config.yaml
n_experts: 32
router_cosine_scale: 20.0
norm: "rmsnorm"
norm_eps: 1e-05
grad_clip: 0.5
batch_tokens: 131072
train_tokens: 473900000
steps: 3616
dataset: "wikipedia_en"
Below are experts of layer 10 (counted from 0) of a mixture-of-experts language model. Rows are named router (the router's row for the expert) and show model dimensions 0-127. Each number is 128 + 32 x the weight over its row's rms, rounded and kept within 0 to 255.
After each expert's rows: "comes before" lists some tokens at least twice as common just after its tokens as in all text. This comes from a sample of Wikipedia text that the model never trained on. Tokens count by the router's weight.

# expert 29
router [121 114 114 105 152 132 179 132  89 167 167 107  71 130 149 169 111 111  73 105 110 147  49 200 135  90 163 152 121 156 181  47 193 131 130  94 143  67 148  92 156 130 183 125 116  81  57 143 105 141 115 150  73 115 103 131 160 177 116  93 146 165 144 157 143 114 200 107 199 124 103 187 102 118 142 145 154 142 125 137  81 117  93 116 112  92  96  85 200 118 134 130 180 187  93 103 123 125 121 109 130 138 106  95 152 163 148  71  72 153  97  71 172 153 131  99 117 178 106 120  98 160 159 119 132 145 126 120]
comes before: " the", " a", " an", " been", " also", " his"

# expert 26
router [138 149 111 105 127 107 129 166 129 124 138  34  73 140 143 129  91  86 127 119 113 123 114 134 139 127 148  96 107 150 140 153 155  39 119 121 164  97  84  94 140 208 177 129 162 161  98  96 127 160  89 174 143 181 101 149 161 187 145 135 146 172 137  84 131 133 172 107 193 180 100 173 141 135 106 144 155 134 101 155 149 152 116 125 183 117 161 109 155 125 148 154 104 114 150 112 109 116 114 155 119 162  74 159 105 114 121  99 115 157  83 157 123  98  91 124 117 136 154 145 128 141 134  96  95 136 100  96]
comes before: " |", " ", "–", "|", "\n", " L"

# expert 2
router [121 145 156 108 169  82 119 147 134 185 103 107 123 142 157 134  89 123 106 155  56 203 116 151 151 155 136 114 148 123 139 131 135 109 167 106 111 133  98  81 125 159 139 124 149 136 140 108 112 125 126 109 127 160 121 167 115 206  90  35 121 182 193 107 164 124 143 121 119 117 106 190  75 121 156  87 163 120 175  96 142 135 118 102 126 105 168 128 143 137 165 150 166 168  86 135 131 130 126  86 161 137 143  99 144 109 123  75 129 119 101 120 156 115 108 127  99 194 107 111 146 125 190 141  41 147 139 113]
comes before: ".", " of", ",", " in", " and", " to"

# expert 24
router [109 174 124 107 159 165  98 148 114 138  96  84 107 161 162 112 118 137 103  95  51 141  89 111 165 113 116 133 115 183 165  92 121 110 101 139  91 144 141  87 133 134 112 123 171  61 109  98  96  69 126 130 146 134 120 156 122 174 129  95 207 132 123 155 170 189 121 125 182 167 115 207 115 152 172 130 140 151 139 115 143 143  85 103 104 116 132 133 168  77 191  94 236 131 108 129  82 101 122 186 102 173  47  89 101 113 104 108 110 131 123  58  89 102 106 125 132 153 115 109 102 148 157  98 106 131 161  73]
comes before: "0", "9", "7", "8", "6", "5"

# expert 15
router [ 97 134 191 125 132 125 129 143 120 173 119 114 112 168 146 161 106 100 131 131 115  96 122 157 140 150 150 117 167 167 148 182 147 113 156 133  88 146 108  88 116 157 182  88 206  74 134 121 147  95 142 102 136 145  99 133 127 169  65 112 138 105 155  68 188 131 189  83 161 132  90 168  56 175 130 107 173  99 103 150 149 170 107  77 204  92 153 128 114 147 117 112 165 127 126 137 128 124 156 112 130 147 106 134  90 109 185 114  74 153 111  33 136 145 118 106 129 142 117 128 114 169 166  89  68  89 168  78]
comes before: " of", ".", ",", "s", " was", " in"

# expert 21
router [103 165 147 141 113 131 118 112  91 115 131  67  90 112 155 155  84  77  87 139 149 163 151 177 139 105 160 104  97 166 163 153 133  77  68 113 124 121  99 107 124 163 181 131 161 100  82 106 127 143 136 125 125 142  70 116 121 190 136 112 153 166 155 110 145 102 215 154 142 155 108 219  93 163 123 143  96 170 146 151  97 171  37 145 130 111 121 123 156 118 143 143  63 133  99 111 125 103 163 149  88 152 138  98 142 159 157  85 145  94  37  95 133 121 107 120 121 178 108 107 128 160 139 116  89  91 138 131]
comes before: " ", "\n", " —", "---|---|---|---|", " −", " +"

# expert 25
router [156 120 130 114 181 116 127 102 112 153 127 109  94 147 159 163  85 102 117 148 135 125 160  76 117 123 108 138 150 176  62  83  99 143 149  84  96 188 158  97 119 161 190 141 127  95  61  75 167 165 131 107 109 175 112 161 141 139 144  99 115 187 105 103 114 107 170 113 171 182  66 181 110 187 107 152 128 149 109 147 151 137  53 120  99 113 126  74 175 125 143 151 163 108  70 131 141 131 118 214 180 168  96  71  91 109 117  76 129 118 132 108 109 167  80 120  97  95 154 142  83 175 109  65  97 186 116 113]
comes before: " the", " to", " by", " in", " a", " be"

# expert 11
router [ 89 136 127 116 126  71  98 153 139 108  99 102  94 141 151 119 102  93 129  39 104 141  49 145 158 122 125 145 118 127 139 149 158 114  84 101 118 156 121  84 124 145 157  97 165 127 112 117 144  78  90 102  83 146  63 170 169 154 119  89 107 134 195 132 132 134 201  77 103 183  70 196  99  87 172 123 140 110 169 106 170 133  76 108 176 126 137 101 165 101 124 119 103 149 108 119 181 125 143 119 115 149 104 153 116 124 137  75  64 177 142 115 159 161 120 136 114 124  93 121 161 152  81 122  46 133 192 120]
comes before: "1", "2", "3", "4", "5", "·"

# expert 6
router [121 159 110 148 155 132 119 140  95 169 157 107 114 141 119 140 164 106 144 148 163 103 104 158 133 116 152 116 114 152 141 124 181  88 132  95 116 111 135  97 104 128 132  87 162 119 140 166  80 136  68 180 133 150  80 159 156 172  69 113 163 115 151 108  87  82 140 130 172 160 156 186 104 196 157 121 126  93 145 164 158  96  96 125 103  83 149 149 180 124 165  83  95 166 156 145  75  88 130 130 142 152  90 152 150  98 176  91 106 143  60  96 124 134 134 136  99 119 107 137 173 126 134 172 101 112 150  98]
comes before: " and", " was", " a", " which", " the", " but"

# expert 18
router [ 67 148 131 110 167 102 165 146 132 181 123  86 117 119 124 109  61 105 116 156  84 105  81 130 158  74 134 111 147 142 169 105 190 106 157 169 125 165 146  83 130 148 174 122 121 122 133 148  93 191 134 111 141 135 108 107 130 179 132 161 139 138 131 112 119 136 169 134 134 171 119 118  77 108 121  80 145 165 204 118 119 151 105  91 142 129 131  94 203 115 137 109 121 146 159 175 180 111  82 160 129 167 158  99 123 127 128 111 170 142 117  83 126 103  97 130 131 113  89 131 153 111 119  82 115 143 139  65]
comes before: "\n", " The", " He", " In", " It", " This"